Weights of a small mixture-of-experts language model, trained from scratch on English Wikipedia.
Size: 14 layers, width 384, vocabulary 8177, 69.3M parameters.
Experts: 32 ReGLU neurons an expert, a softmax router.
Training: a variant of Muon for the experts, 5248 steps.
Below are experts of layer 8 (counted from 0) of a mixture-of-experts language model. Rows are named router (the router's row for the expert), gate (a neuron's input weights, with its number), up (a neuron's input weights, with its number) and show model dimensions 0-127. Each number is 50 + 15 x the weight over its row's rms, rounded and kept within 0 to 99.
Before each expert's rows: a language model's description of what the expert responds to. This comes from a sample of Wikipedia text that the model never trained on.

# expert 22
What it handles: Prepositions, conjunctions and main verbs in narrative prose, above all with, to, by, during, after, had, as in escape with minor injuries.
router:59 48 68 52 45 55 39 27 24 57 59 46 74 05 52 28 39 29 50 20 65 34 31 73 68 44 18 47 43 59 43 51 38 51 46 51 76 32 51 48 53 48 53 50 51 41 42 65 64 51 64 28 63 53 64 60 34 12 52 48 69 53 77 56 50 45 69 32 48 44 72 37 47 56 40 47 59 55 46 53 58 70 26 52 65 27 89 65 46 41 24 52 45 41 53 62 45 40 26 45 37 69 44 70 34 66 29 46 48 50 52 50 59 46 25 66 68 55 75 36 53 52 55 52 85 67 69 65
gate0:40 66 34 49 50 47 63 49 53 04 80 50 86 52 68 51 39 74 63 50 54 26 65 81 14 44 40 45 34 56 62 29 61 52 60 48 59 22 28 32 44 71 48 36 61 58 54 32 43 69 44 52 40 19 32 28 45 33 72 46 43 20 49 40 44 14 31 39 46 60 48 62 31 53 30 49 58 62 53 25 39 52 54 49 65 30 69 47 37 60 41 43 47 76 37 64 91 45 59 54 40 39 50 57 35 74 30 04 73 35 54 49 54 62 54 27 51 75 48 37 10 59 24 51 50 62 53 61
up0:62 36 44 34 42 50 35 31 54 47 32 53 47 56 38 62 33 55 13 46 73 70 61 73 43 40 78 69 81 67 50 61 47 25 51 58 57 34 56 63 33 35 58 51 80 55 75 22 58 42 22 44 42 35 58 57 78 36 44 63 70 59 57 63 48 46 44 38 44 63 79 45 54 75 46 56 55 70 48 51 64 60 32 47 40 66 43 44 52 63 44 45 50 51 77 29 57 64 55 43 46 46 44 49 75 34 70 17 67 48 62 43 53 33 64 49 74 43 52 74 50 52 66 39 59 52 64 54

# expert 13
What it handles: Pronouns like me, him, it, he and sentence-opening words like However or Even in prose and quotes, plus verb stems like escap-, expl-.
router:45 47 63 57 34 54 43 33 39 55 27 37 50 44 66 39 54 28 53 05 71 41 40 63 52 60 15 68 41 63 43 40 54 58 58 43 60 65 59 21 55 44 55 68 59 46 46 53 74 44 59 62 57 58 70 48 34 41 44 40 58 46 51 36 79 47 52 69 25 52 54 36 41 60 29 56 45 83 67 25 30 46 59 31 49 50 46 63 63 47 40 48 83 24 73 48 41 26 51 53 36 68 57 53 27 47 59 68 42 44 78 50 46 65 55 63 64 52 48 35 53 56 58 61 53 51 55 61
gate2:71 67 64 42 49 56 25 37 45 62 81 66 43 41 62 45 61 35 40 54 21 51 66 67 60 43 45 73 53 58 59 43 57 51 25 55 31 54 47 34 48 60 53 46 49 76 44 42 65 41 58 29 47 12 51 34 71 58 48 59 70 48 29 55 60 48 52 50 14 99 76 62 50 31 23 42 53 70 71 59 70 38 50 53 55 44 46 31 72 40 56 44 38 41 17 42 37 36 56 71 70 63 31 51 39 62 52 59 50 56 58 26 60 42 71 56 63 68 55 43 41 46 13 39 86 41 59 68
up2:35 75 55 19 40 70 36 49 76 51 70 32 60 59 35 53 68 29 41 28 44 40 51 62 38 60 86 23 27 42 19 36 56 66 79 51 32 38 52 19 56 50 50 48 26 32 28 30 74 51 49 79 45 35 53 16 47 58 39 70 43 50 67 23 46 51 36 51 61 27 40 35 40 39 66 33 52 55 51 83 67 52 66 53 47 41 54 61 47 56 27 50 36 50 59 57 52 41 58 52 14 67 63 53 63 80 46 49 35 57 53 45 52 62 59 62 57 63 57 94 61 61 29 58 68 53 46 61

# expert 51
What it handles: Possessive pronouns, ordinals and adjectives before nouns in biographies, such as his, their, third, only, American, local.
router:47 26 65 52 23 68 48 47 26 53 27 47 64 43 54 57 40 40 60 50 49 40 47 82 62 63 62 76 43 67 36 38 19 45 45 42 65 11 82 49 60 40 51 54 59 43 47 56 49 61 76 58 62 81 53 58 50 32 67 56 33 39 55 25 76 38 70 36 47 34 75 44 29 59 49 60 69 54 38 47 34 77 49 58 63 44 67 58 52 36 43 65 30 28 50 44 50 28 33 18 43 57 37 54 45 74 47 61 25 58 39 32 51 30 24 61 50 35 57 14 46 55 69 61 35 55 95 30
gate2:55 39 58 49 54 36 66 22 51 47 49 67 36 28 58 67 55 40 31 80 42 77 36 29 58 48 51 52 54 35 49 54 41 44 69 40 42 49 23 37 31 56 36 86 54 55 59 49 33 54 67 50 33 47 45 39 50 60 49 51 52 78 44 28 66 55 65 50 73 43 62 42 59 68 36 38 56 39 61 53 65 34 19 39 55 62 63 52 62 24 68 37 47 38 67 48 35 48 41 37 61 60 53 45 57 87 74 66 60 49 53 82 48 38 73 51 38 81 28 54 77 38 70 60 61 78 43 55
up2:46 76 71 78 41 94 23 46 67 77 53 27 44 40 55 59 49 34 47 44 58 87 70 45 44 34 31 60 63 58 72 58 70 39 52 56 80 62 38 49 68 20 60 61 54 51 43 42 45 40 39 42 53 43 23 53 66 43 51 52 43 88 71 58 53 50 51 45 60 34 49 48 29 66 49 37 61 42 63 42 61 60 48 72 21 37 63 38 57 49 60 71 67 54 59 68 68 54 39 46 26 56 57 49 45 58 53 47 53 44 67 49 41 01 64 54 60 52 50 63 43 30 48 46 43 41 64 62

# expert 6
What it handles: Verbs and function words after a subject in running prose, mostly was, is, been, has, also, not, e.g. "there have been".
router:54 52 63 71 33 77 47 20 19 45 53 36 53 13 48 45 25 25 61 37 71 35 40 46 80 45 28 60 38 69 40 46 53 46 42 43 72 20 62 35 55 42 47 44 69 60 51 65 76 76 49 54 60 54 69 54 46 31 55 53 25 46 49 41 48 34 57 41 56 29 53 30 43 70 40 51 54 51 45 63 61 89 37 52 62 28 77 57 41 52 41 43 48 28 55 51 38 34 36 48 40 51 39 61 09 67 15 43 54 31 72 62 66 42 41 62 59 36 72 50 57 56 45 54 79 67 64 74
gate0:41 42 41 39 57 37 59 75 74 49 48 24 60 34 39 57 44 60 30 66 45 44 66 42 33 35 49 59 25 32 53 44 55 47 52 55 44 52 28 67 53 45 40 51 41 61 35 40 43 55 43 60 45 58 52 28 63 37 42 54 41 55 58 60 30 26 50 25 69 83 54 51 58 35 36 47 37 66 86 59 32 50 46 68 62 75 48 63 60 57 37 50 56 69 67 29 53 45 60 54 60 43 56 69 25 66 52 44 42 57 38 45 48 53 46 57 41 47 36 52 33 63 54 38 34 22 50 68
up0:62 42 39 65 44 34 42 37 60 53 29 47 30 47 54 48 32 54 45 28 71 45 56 59 24 45 40 53 36 56 59 75 51 43 72 55 37 60 27 66 72 34 45 48 31 64 21 75 49 44 41 55 44 38 51 45 57 29 49 47 48 42 46 60 49 31 68 34 48 58 47 59 60 51 58 19 53 66 52 53 50 18 70 41 56 56 74 49 42 43 61 62 78 53 62 08 63 36 47 63 57 62 48 41 48 53 42 24 58 43 61 48 46 24 47 65 55 36 37 59 42 29 48 71 38 16 53 45

# expert 16
What it handles: Mid-word pieces of non-English names and scientific Latin terms, including accented letters, e.g. Tax-odi-um, Arc-ti-inae, Te-ks-tilac, Š-ia-uliai.
router:60 14 64 81 42 36 31 51 45 50 48 32 39 52 63 44 42 23 75 23 53 53 53 54 60 56 23 37 32 63 35 32 54 56 49 58 56 58 57 18 74 36 19 73 59 16 47 56 51 60 50 64 57 43 82 65 23 37 61 60 47 23 51 35 68 49 53 47 39 56 64 50 39 62 20 66 46 63 75 69 30 55 34 20 58 48 42 53 32 72 48 59 88 40 68 57 19 40 73 25 40 73 31 48 51 57 71 56 32 34 61 46 69 53 35 45 76 52 46 46 60 64 51 57 47 54 50 55
gate0:31 64 30 74 53 43 41 60 42 62 37 49 77 35 50 43 66 76 71 51 37 50 41 52 44 32 48 20 48 25 75 57 38 31 40 41 61 76 50 72 11 42 62 20 55 42 67 83 57 19 55 62 45 33 60 53 75 62 57 49 35 24 48 76 54 48 43 55 42 41 68 62 26 33 38 48 73 31 30 54 66 59 56 33 73 60 46 48 64 56 53 12 38 73 43 38 37 69 48 15 64 38 42 45 53 36 49 35 37 57 31 46 55 59 30 51 47 24 53 65 51 72 12 54 71 46 49 44
up0:27 60 53 73 40 45 39 45 44 31 76 41 37 76 56 32 31 55 42 55 41 76 63 70 62 60 29 18 25 51 32 44 28 27 44 38 44 61 52 28 61 20 75 48 06 58 27 50 41 46 68 34 47 44 79 67 56 51 30 55 38 43 49 13 37 56 52 70 27 39 68 71 66 53 73 72 53 48 77 33 63 60 43 52 54 63 29 71 67 52 75 33 49 70 46 30 43 51 32 56 44 52 31 37 43 56 38 63 84 57 31 69 35 55 26 49 42 36 53 69 50 55 08 52 36 46 55 55

# expert 12
What it handles: Structural markup opening a line: == heading marks, table cells with numbers after |, list dashes, and line breaks.
router:47 48 35 54 14 84 44 57 27 51 39 33 54 35 47 62 47 49 58 50 52 53 61 63 67 75 61 55 39 59 19 48 33 47 53 31 56 32 75 36 50 33 46 84 47 35 44 64 53 70 52 34 79 68 62 72 54 17 80 60 48 47 46 46 59 40 62 52 34 66 49 49 35 76 44 61 67 49 49 49 61 67 58 54 64 39 47 46 46 66 47 50 44 38 64 52 43 18 33 49 40 61 49 54 39 65 27 45 46 34 41 50 69 29 29 62 59 31 62 35 39 67 50 57 77 52 57 42
gate2:34 59 58 33 49 59 82 78 73 77 93 51 66 47 46 48 75 41 05 39 46 56 52 37 58 58 55 48 33 61 35 35 48 47 73 58 61 82 44 74 36 76 51 31 39 62 52 73 44 42 29 72 61 57 66 40 21 62 72 47 35 59 39 51 70 40 56 45 61 52 74 47 64 43 58 53 70 59 51 56 41 56 48 26 25 51 49 81 43 43 55 50 51 44 64 39 68 39 46 75 54 39 45 56 26 04 40 43 63 33 51 48 58 56 27 42 54 50 49 49 29 36 26 39 54 29 49 55
up2:48 58 52 38 60 31 56 42 50 36 39 50 52 61 34 50 45 26 34 50 46 61 60 34 19 18 53 72 37 44 57 27 72 33 49 69 48 27 39 62 42 41 47 70 34 57 55 16 59 46 32 48 56 57 51 58 52 46 37 57 53 34 33 38 35 67 80 67 66 48 69 52 85 17 42 78 50 52 82 54 63 32 45 42 42 84 26 71 52 38 56 51 63 39 77 77 49 65 67 55 52 34 45 54 57 54 42 63 21 52 45 84 53 40 46 60 78 64 37 57 34 60 46 65 61 35 53 65

# expert 24
What it handles: Final pieces completing English nouns and adjectives, often before a colon in infobox fields, e.g. Predec-essor, cap-tain, Recep-tion, homem-aker.
router:48 41 58 45 48 45 30 34 53 27 54 40 48 46 59 40 39 42 48 46 67 51 29 51 42 91 49 48 37 77 43 45 37 78 27 44 64 50 65 36 59 40 45 48 84 40 51 56 56 58 73 67 62 70 63 47 29 48 69 68 27 17 62 48 45 38 47 31 19 50 52 40 42 59 36 85 72 67 43 29 23 37 47 20 69 28 41 77 55 43 38 55 45 33 67 45 18 51 58 44 39 64 36 80 44 62 70 62 48 51 50 65 54 66 39 49 55 46 34 22 72 58 68 62 33 72 44 48
gate0:28 34 49 62 66 48 45 34 37 34 37 88 46 63 68 49 66 44 71 74 34 50 50 52 60 35 43 48 46 39 53 43 39 26 47 57 27 40 84 45 49 49 36 54 46 34 51 36 35 57 57 82 52 44 59 53 46 71 26 36 37 61 59 42 57 33 83 76 76 42 56 59 50 20 73 62 19 41 16 68 34 63 45 69 49 67 79 57 60 73 29 53 67 57 53 59 40 52 82 33 50 60 22 32 47 36 55 48 50 62 60 59 43 44 79 44 64 58 62 61 37 61 42 49 63 51 68 38
up0:38 59 59 30 56 59 52 66 29 50 52 46 56 55 45 44 86 41 62 47 66 68 49 49 39 64 41 42 39 67 52 44 78 52 82 64 50 41 59 33 46 83 42 49 41 27 34 73 55 71 47 43 52 39 70 46 55 74 38 58 30 50 37 53 25 52 52 72 34 70 37 64 32 44 33 31 62 33 71 61 61 75 53 61 17 37 53 38 51 39 37 35 64 52 46 31 47 54 27 64 43 44 42 37 52 57 29 52 42 72 45 83 55 39 44 44 50 63 64 73 60 29 76 50 60 44 59 58

# expert 9
What it handles: Inner subword pieces of scientific, chemical and math words, such as ben-z-oyl, sto-ich-iometric, semidi-aph-anous, and LaTeX commands like \left.
router:63 37 57 65 42 42 25 47 50 39 47 38 38 56 68 34 59 27 67 10 49 48 47 41 52 84 21 60 43 69 25 35 58 75 46 38 59 61 53 14 72 45 25 61 52 15 53 52 69 48 51 48 51 49 70 67 38 32 54 61 35 35 66 47 65 53 52 34 31 55 62 58 44 64 35 63 45 58 79 73 14 54 28 17 47 44 43 51 52 56 46 51 69 42 72 51 23 38 60 49 23 78 32 52 62 50 57 80 36 53 75 50 46 55 51 54 66 38 47 48 62 59 47 44 46 60 57 48
gate0:81 47 50 81 30 40 60 57 48 85 20 59 27 54 58 48 33 47 39 51 38 61 44 29 51 67 44 37 65 38 22 56 38 61 42 50 61 71 49 58 72 38 82 59 44 30 49 51 53 39 42 64 49 40 40 84 36 28 44 47 63 57 34 65 47 62 43 31 47 56 79 44 39 52 50 49 62 63 66 60 67 59 66 46 38 39 81 51 38 49 31 58 50 66 49 52 45 50 62 47 33 45 52 31 69 27 30 32 69 27 75 07 42 29 32 41 12 35 72 56 24 53 32 59 53 61 34 59
up0:64 45 40 38 78 55 41 65 37 52 64 64 33 73 56 39 44 62 45 29 73 48 70 46 72 54 34 77 71 45 61 43 52 46 48 26 64 64 42 46 23 79 30 67 38 34 55 32 65 46 69 19 56 46 68 41 31 47 46 40 59 46 30 66 59 34 39 40 23 63 51 60 65 54 37 46 50 30 76 71 49 50 55 45 47 67 35 51 35 20 70 48 57 46 75 71 39 50 29 52 37 59 40 52 43 34 48 54 59 42 40 47 68 50 57 52 59 65 43 23 48 48 40 57 57 82 41 81

# expert 55
What it handles: Common first names like John, Robert, Paul, final pieces of foreign names, and colons after team names before scorers.
router:64 37 69 68 47 67 42 47 46 18 34 41 65 49 53 44 20 48 72 36 59 44 41 66 44 30 54 41 33 54 55 38 40 48 49 48 51 36 71 42 61 32 27 81 20 36 30 52 62 39 67 42 65 49 74 62 37 45 78 47 66 44 58 23 40 22 77 46 56 46 71 41 41 58 53 56 64 65 63 42 53 49 32 44 64 55 66 47 49 83 45 48 61 52 73 59 35 41 56 39 65 65 39 56 46 61 51 78 37 37 36 57 68 45 45 49 72 48 78 52 67 43 52 53 62 54 84 41
gate2:63 64 45 49 35 25 23 33 62 43 43 83 63 33 61 43 44 33 50 77 27 55 40 51 45 31 75 58 46 60 37 64 49 47 41 28 38 44 42 67 31 23 43 61 58 41 31 58 39 46 35 48 46 47 37 44 54 59 56 57 43 74 49 49 62 25 39 54 55 39 40 53 46 62 73 26 29 18 16 43 72 24 50 72 51 24 59 33 60 38 32 42 40 27 34 91 70 58 61 62 59 47 59 52 42 42 37 55 35 55 62 53 35 68 73 58 29 49 54 50 53 37 34 52 50 63 47 56
up2:42 30 73 54 65 70 64 53 66 33 52 53 80 41 32 21 60 43 13 38 61 47 58 55 30 37 32 62 57 56 32 52 57 28 57 40 77 55 60 47 26 71 57 52 58 46 42 44 38 21 53 28 57 43 67 41 54 61 33 27 33 41 40 36 61 27 67 33 65 36 58 29 27 56 51 33 41 34 57 63 45 59 76 35 75 33 69 76 61 62 49 49 57 55 29 51 87 38 33 39 29 34 42 75 52 75 25 51 46 48 51 55 61 39 59 73 52 44 52 36 47 17 47 60 44 50 54 66

# expert 40
What it handles: Common nouns and their suffixes naming roles or things, often before a name or of, e.g. writer, activist, director, film, runway.
router:56 34 61 63 39 65 33 41 48 24 41 48 79 54 55 54 36 27 72 63 58 41 32 83 51 52 43 59 30 83 50 21 41 71 48 19 45 31 62 37 48 54 53 88 72 24 37 72 54 54 60 51 76 51 71 54 40 44 66 54 71 27 58 37 54 32 55 41 53 34 40 48 41 57 40 91 85 48 52 43 34 74 31 38 63 45 78 61 51 56 17 39 45 41 60 53 29 42 46 22 33 56 31 67 49 62 49 71 39 40 48 37 54 51 29 58 63 43 66 34 53 54 50 45 43 62 69 57
gate0:64 35 39 39 66 31 36 52 57 60 48 61 63 52 49 64 37 69 35 29 40 56 38 70 44 36 59 72 36 50 57 41 61 58 30 74 36 62 37 65 78 64 64 44 54 33 69 57 61 47 25 72 88 68 55 30 66 53 59 72 49 60 60 67 51 53 35 41 53 64 27 51 58 35 65 66 41 43 51 65 52 83 38 57 63 39 37 69 44 65 65 80 39 65 66 74 69 57 37 44 50 65 69 68 53 83 54 51 35 46 68 31 32 27 66 39 45 80 58 41 65 94 52 30 48 39 53 76
up0:57 20 62 53 44 45 33 61 57 49 53 49 16 68 69 42 63 32 67 44 41 49 41 56 70 60 31 52 46 80 50 49 42 43 11 30 49 42 52 51 43 60 45 71 51 44 40 73 55 34 45 57 46 50 56 29 47 47 42 41 48 64 59 36 47 35 72 61 09 51 63 40 61 63 42 42 71 52 46 29 78 45 46 45 12 18 57 42 45 55 41 54 46 38 43 62 61 50 73 72 63 59 32 51 55 50 37 73 16 41 53 65 39 58 65 43 41 57 72 57 43 37 32 38 45 39 49 61

# expert 58
What it handles: Year pieces and the final digit, comma or dash after them in date ranges and citations, e.g. 9 May 1990 – 14 April 2001, (1987).
router:61 47 52 51 53 28 44 19 30 36 50 44 58 19 80 64 49 48 47 59 56 51 37 52 78 57 53 46 43 48 24 27 67 62 53 54 44 36 67 46 54 56 46 51 35 48 38 54 83 68 46 50 53 85 44 50 61 45 68 50 35 42 55 29 64 44 64 63 32 42 45 61 44 50 46 72 57 40 50 26 54 41 46 57 59 17 40 61 76 70 25 39 38 52 63 54 32 28 47 54 37 48 28 65 35 51 25 56 34 46 53 79 61 61 37 57 65 32 35 38 49 60 44 65 61 84 50 48
gate2:34 34 38 49 59 19 33 32 35 80 51 42 39 45 49 60 12 44 75 42 56 36 49 59 59 40 57 44 56 26 25 31 71 37 36 42 45 62 28 68 63 63 26 43 47 59 56 70 45 22 59 39 65 51 47 39 22 51 40 51 62 72 43 56 64 42 52 40 42 58 14 41 37 36 46 72 68 50 56 31 42 46 69 73 54 52 63 34 37 49 33 63 88 56 55 54 41 64 68 16 47 55 37 24 52 41 66 44 52 40 56 73 30 46 71 32 53 57 30 25 46 34 56 55 20 40 32 61
up2:16 55 53 61 64 61 56 51 43 30 64 43 65 62 54 34 43 46 70 46 75 43 56 35 49 36 39 25 41 37 45 22 29 60 75 34 61 58 49 41 42 36 60 37 25 35 34 75 56 35 49 68 32 30 39 59 15 45 56 44 47 70 41 31 49 26 35 65 38 88 65 37 43 55 46 49 53 50 62 49 41 51 59 28 60 51 58 35 55 62 63 48 81 64 52 32 51 44 43 39 67 59 52 38 50 51 59 44 59 52 33 45 62 45 67 61 29 42 50 72 60 45 55 51 00 32 52 50

# expert 48
What it handles: Sentence-initial pronouns it, he, this, they before verbs, as in "it is possible", plus table pipes and list line breaks.
router:54 31 70 51 38 56 34 48 24 44 42 34 66 42 60 62 37 26 42 36 71 51 58 55 77 58 34 58 12 50 38 41 43 71 12 16 55 45 69 25 60 67 39 77 48 56 50 58 68 60 57 42 73 39 52 52 57 57 74 48 50 45 45 44 40 51 87 60 54 44 57 46 40 64 42 47 72 74 66 38 38 73 46 56 48 40 77 54 52 52 39 55 50 24 34 54 41 39 06 45 16 54 36 68 43 60 22 47 20 41 45 74 62 32 34 48 63 25 55 48 71 61 74 59 58 52 56 55
gate2:68 63 49 35 20 53 47 57 43 57 47 52 61 58 66 72 66 68 52 64 39 40 39 48 18 28 48 42 27 22 53 52 41 47 45 34 19 29 53 35 46 57 34 31 52 74 62 69 60 60 79 71 42 28 65 43 38 72 71 73 41 28 30 31 54 58 46 57 28 44 52 53 47 52 30 37 66 48 55 21 50 27 52 55 62 43 57 48 35 63 63 40 32 56 48 59 53 21 50 20 49 34 46 36 21 59 54 52 31 44 35 76 81 56 63 45 72 71 44 48 47 23 50 88 70 62 33 54
up2:40 31 45 46 39 66 60 48 66 64 18 42 48 37 39 48 34 67 56 45 50 73 75 52 48 81 74 22 51 51 56 39 49 30 53 24 62 68 51 49 30 54 21 36 31 53 28 60 15 57 47 47 33 37 47 57 50 33 47 43 46 16 44 47 34 55 53 60 48 34 52 32 44 52 56 35 47 58 43 82 56 28 63 48 57 41 71 67 52 50 51 37 32 53 60 31 54 53 26 29 50 36 34 26 36 61 45 31 46 39 52 25 62 25 26 38 75 43 27 37 58 49 44 62 16 51 50 31

# expert 15
What it handles: Articles, possessive s, pronouns and short words inside titles of works, such as The, a, My, You, Love, and subtitle colons.
router:61 31 62 52 53 58 45 48 24 26 27 44 51 50 72 41 18 44 48 24 63 19 41 60 73 40 30 61 37 62 33 57 58 43 39 53 52 43 74 45 43 57 13 51 41 37 32 43 89 26 83 46 80 53 76 52 38 26 76 49 78 55 70 34 58 44 79 42 47 63 33 38 47 52 38 56 53 63 62 54 54 59 28 52 75 61 67 79 60 34 41 47 82 35 64 48 38 50 62 39 63 58 33 32 21 57 64 54 32 46 47 65 68 43 42 41 43 60 48 30 49 71 63 71 50 56 61 48
gate2:50 56 50 45 44 45 60 67 53 60 60 87 27 53 86 60 78 56 65 60 66 53 36 36 45 45 57 45 31 67 72 35 35 57 71 33 36 35 46 32 36 61 36 36 49 33 27 55 66 78 63 64 33 59 61 68 42 81 44 39 44 59 50 40 30 59 45 61 47 33 66 23 57 59 51 28 38 35 73 37 80 54 55 45 52 44 58 60 58 36 60 41 59 52 55 63 67 73 07 47 53 50 75 75 63 45 55 56 36 42 48 52 38 40 66 58 66 18 40 83 60 44 62 56 48 76 59 60
up2:82 12 72 50 52 72 29 39 46 65 34 56 60 39 50 34 58 71 64 53 21 66 52 50 69 51 66 63 23 59 58 56 46 37 42 47 69 58 50 57 68 67 40 48 45 52 48 35 43 36 43 60 40 24 63 62 46 46 53 85 42 43 44 30 38 17 61 54 54 70 28 21 50 51 80 24 32 38 54 46 53 36 43 30 54 55 58 40 73 78 57 67 51 58 28 91 74 45 54 57 70 71 31 62 55 33 36 34 32 63 70 34 75 46 52 45 58 74 34 37 76 25 69 56 41 49 13 40

# expert 2
What it handles: Pieces of personal names, mostly surnames after a first name or initial, as in Dunn, Longhurst, McDavid, de Havilland.
router:72 34 58 74 39 69 22 37 47 25 46 26 41 52 77 56 46 39 72 12 55 51 26 73 55 42 33 48 43 60 50 37 57 49 44 45 47 48 49 20 60 38 13 92 54 24 36 55 64 52 56 48 59 60 79 82 26 49 55 68 72 33 79 21 50 30 49 50 52 41 67 51 45 54 44 59 60 84 47 57 67 36 27 38 79 54 54 59 69 68 46 52 75 35 69 59 26 41 61 31 41 53 44 63 50 61 64 83 35 40 47 42 50 47 47 45 59 39 63 51 54 58 56 65 58 59 72 27
gate2:35 50 22 55 69 35 78 36 57 41 42 48 35 37 55 57 66 19 43 49 46 40 46 17 62 39 47 54 56 60 61 57 34 36 61 60 46 47 57 55 37 53 43 22 46 61 51 47 44 50 52 80 64 29 63 70 46 74 60 38 49 66 51 33 47 54 67 20 47 35 33 49 75 55 62 64 59 50 73 62 44 85 76 43 73 58 37 33 39 25 60 36 53 25 36 65 41 75 37 36 51 45 72 16 56 41 23 54 44 36 60 74 42 58 50 53 88 66 53 45 42 56 80 53 74 39 37 61
up2:23 58 43 27 41 56 65 57 50 41 49 50 48 61 14 59 45 57 18 79 68 23 58 57 30 72 33 62 27 55 65 55 41 52 48 76 76 39 38 31 36 33 56 34 47 54 55 52 44 47 67 30 46 66 48 51 47 34 49 38 56 79 47 34 58 49 57 35 78 49 37 58 30 61 60 29 52 39 66 45 61 58 52 60 81 60 70 33 38 42 59 42 45 27 65 71 55 72 44 43 47 37 75 50 70 48 62 31 51 68 77 59 39 57 56 21 52 33 61 39 62 26 50 42 68 54 50 41

# expert 28
What it handles: The first three digits of a year in census tables, dates and lifespans, e.g. 201 in 2010, 196 in 1960, 160 in 1606.
router:57 33 62 45 52 31 31 33 35 58 47 36 46 51 56 54 58 50 55 55 80 54 47 61 66 91 25 59 40 49 33 15 60 72 43 59 56 37 78 47 54 43 45 68 39 25 24 49 88 45 51 46 47 76 52 81 52 40 77 57 24 46 77 49 63 56 67 51 34 45 73 55 46 53 51 70 55 57 78 46 51 39 32 43 53 26 54 87 49 64 31 38 38 55 63 49 30 44 10 42 35 67 49 80 43 54 39 67 24 51 41 74 75 56 32 63 74 24 34 48 44 59 34 59 75 53 72 30
gate2:56 62 19 23 48 58 44 71 52 55 70 56 34 51 27 28 51 26 65 47 37 59 76 61 49 38 69 63 55 51 55 58 34 61 35 62 86 55 62 65 51 63 52 43 62 64 70 56 33 30 69 54 72 28 75 60 76 66 67 74 33 43 24 42 55 67 31 43 40 40 36 34 44 30 33 51 64 72 59 61 64 31 56 37 41 38 54 37 51 71 31 52 67 40 42 56 35 80 23 74 72 84 33 32 39 55 30 49 81 32 76 55 50 41 77 57 69 49 47 29 54 61 47 22 46 42 62 49
up2:40 28 54 40 62 57 39 56 31 60 37 46 33 45 57 16 40 59 49 57 45 34 47 30 46 33 55 57 75 53 26 43 75 25 29 69 32 50 44 60 40 13 93 38 65 53 52 48 67 24 47 49 68 52 24 80 54 44 36 48 57 64 31 66 42 51 26 25 54 46 50 72 69 45 40 68 61 32 11 74 47 49 56 44 64 28 52 41 58 34 53 73 58 43 49 57 35 71 66 64 85 55 62 13 55 75 55 44 46 44 56 65 60 47 48 67 62 54 34 41 32 76 83 39 54 56 61 50

# expert 11
What it handles: Complete common words in biographies and place text, like States, University, born, elected, arrested, American, often after "was" or "United".
router:53 53 33 52 16 59 35 53 35 59 27 49 66 47 53 55 40 33 59 53 53 60 47 70 81 74 39 53 50 70 53 36 33 54 35 20 63 19 71 51 55 30 51 58 57 34 41 73 72 52 66 49 63 65 51 67 54 46 72 57 42 45 50 50 39 36 71 42 56 19 41 53 46 46 37 65 67 47 49 72 34 55 41 27 59 50 41 70 82 55 59 40 44 27 57 58 35 41 27 34 30 49 57 42 42 64 37 54 39 44 36 35 68 71 21 61 50 28 42 37 72 68 47 72 71 70 63 35
gate0:50 38 21 70 72 53 53 55 62 54 47 67 42 56 60 55 58 76 52 86 47 46 56 44 52 39 61 47 48 45 48 32 17 50 41 33 49 41 26 52 40 33 78 45 50 46 47 56 53 33 65 52 40 66 22 39 59 54 59 34 54 58 85 36 53 27 42 52 74 61 65 39 39 63 12 33 72 34 43 47 23 43 43 35 59 65 41 36 58 54 53 46 56 62 51 50 65 44 56 57 50 55 63 44 49 21 30 49 58 55 33 40 45 31 71 32 67 74 60 62 34 47 76 47 36 52 34 29
up0:49 55 64 70 51 44 62 32 23 53 43 64 50 48 72 55 61 37 56 61 46 45 64 47 76 49 42 99 50 30 62 70 47 69 69 69 50 67 57 43 30 49 40 48 47 75 72 29 44 30 45 76 68 54 58 32 49 47 60 55 33 58 60 42 57 38 75 36 55 74 31 70 80 35 42 57 24 61 57 57 72 59 66 54 65 46 64 84 26 46 44 57 52 45 18 51 52 85 56 42 61 43 49 36 47 71 60 45 52 56 52 71 47 27 35 54 39 52 67 24 43 66 63 37 65 27 61 72

# expert 21
What it handles: Single capital letters or first pieces starting a word, often a rare name or term, such as C(itizens), jo(ik), V(oyvodinov), N(GOs).
router:66 12 46 54 42 52 24 52 61 52 46 33 69 47 80 40 59 39 73 21 59 55 33 72 59 68 45 70 45 72 35 42 60 46 46 25 67 52 59 20 64 54 30 80 55 51 35 57 60 34 56 40 50 44 90 60 42 51 43 59 57 35 72 38 81 41 66 58 37 58 54 59 43 61 47 51 60 85 73 53 13 41 62 26 52 71 48 57 53 62 41 34 65 40 76 43 32 27 33 56 37 71 27 57 25 64 53 56 28 25 46 45 49 49 41 52 58 56 53 48 41 37 45 60 52 55 64 47
gate2:51 32 33 63 53 41 70 70 53 23 49 47 49 66 33 48 55 56 55 22 47 37 45 49 44 67 48 37 72 33 21 44 57 21 45 08 47 43 43 59 64 44 32 48 38 55 51 74 48 50 70 70 38 48 80 25 56 44 15 39 59 37 72 42 67 60 50 53 28 53 46 71 64 70 32 51 89 44 57 43 43 20 34 51 30 55 68 54 41 57 36 59 50 51 66 41 32 47 60 65 41 70 50 56 54 56 52 21 65 54 17 70 40 62 72 69 41 47 22 58 26 57 58 48 32 55 46 66
up2:62 48 41 82 48 33 30 52 14 48 56 51 68 27 55 60 32 61 33 28 20 62 53 46 45 29 48 59 29 58 49 43 31 64 50 62 42 39 55 66 63 53 40 37 69 27 49 61 44 36 12 71 50 34 69 52 31 68 60 40 52 48 49 70 40 71 05 77 42 70 28 58 53 43 38 56 46 65 47 56 55 55 50 41 64 89 31 41 43 55 66 26 60 61 48 42 54 69 80 48 54 56 69 66 44 54 54 88 58 73 53 78 39 53 53 32 36 44 67 42 30 68 40 37 49 64 80 68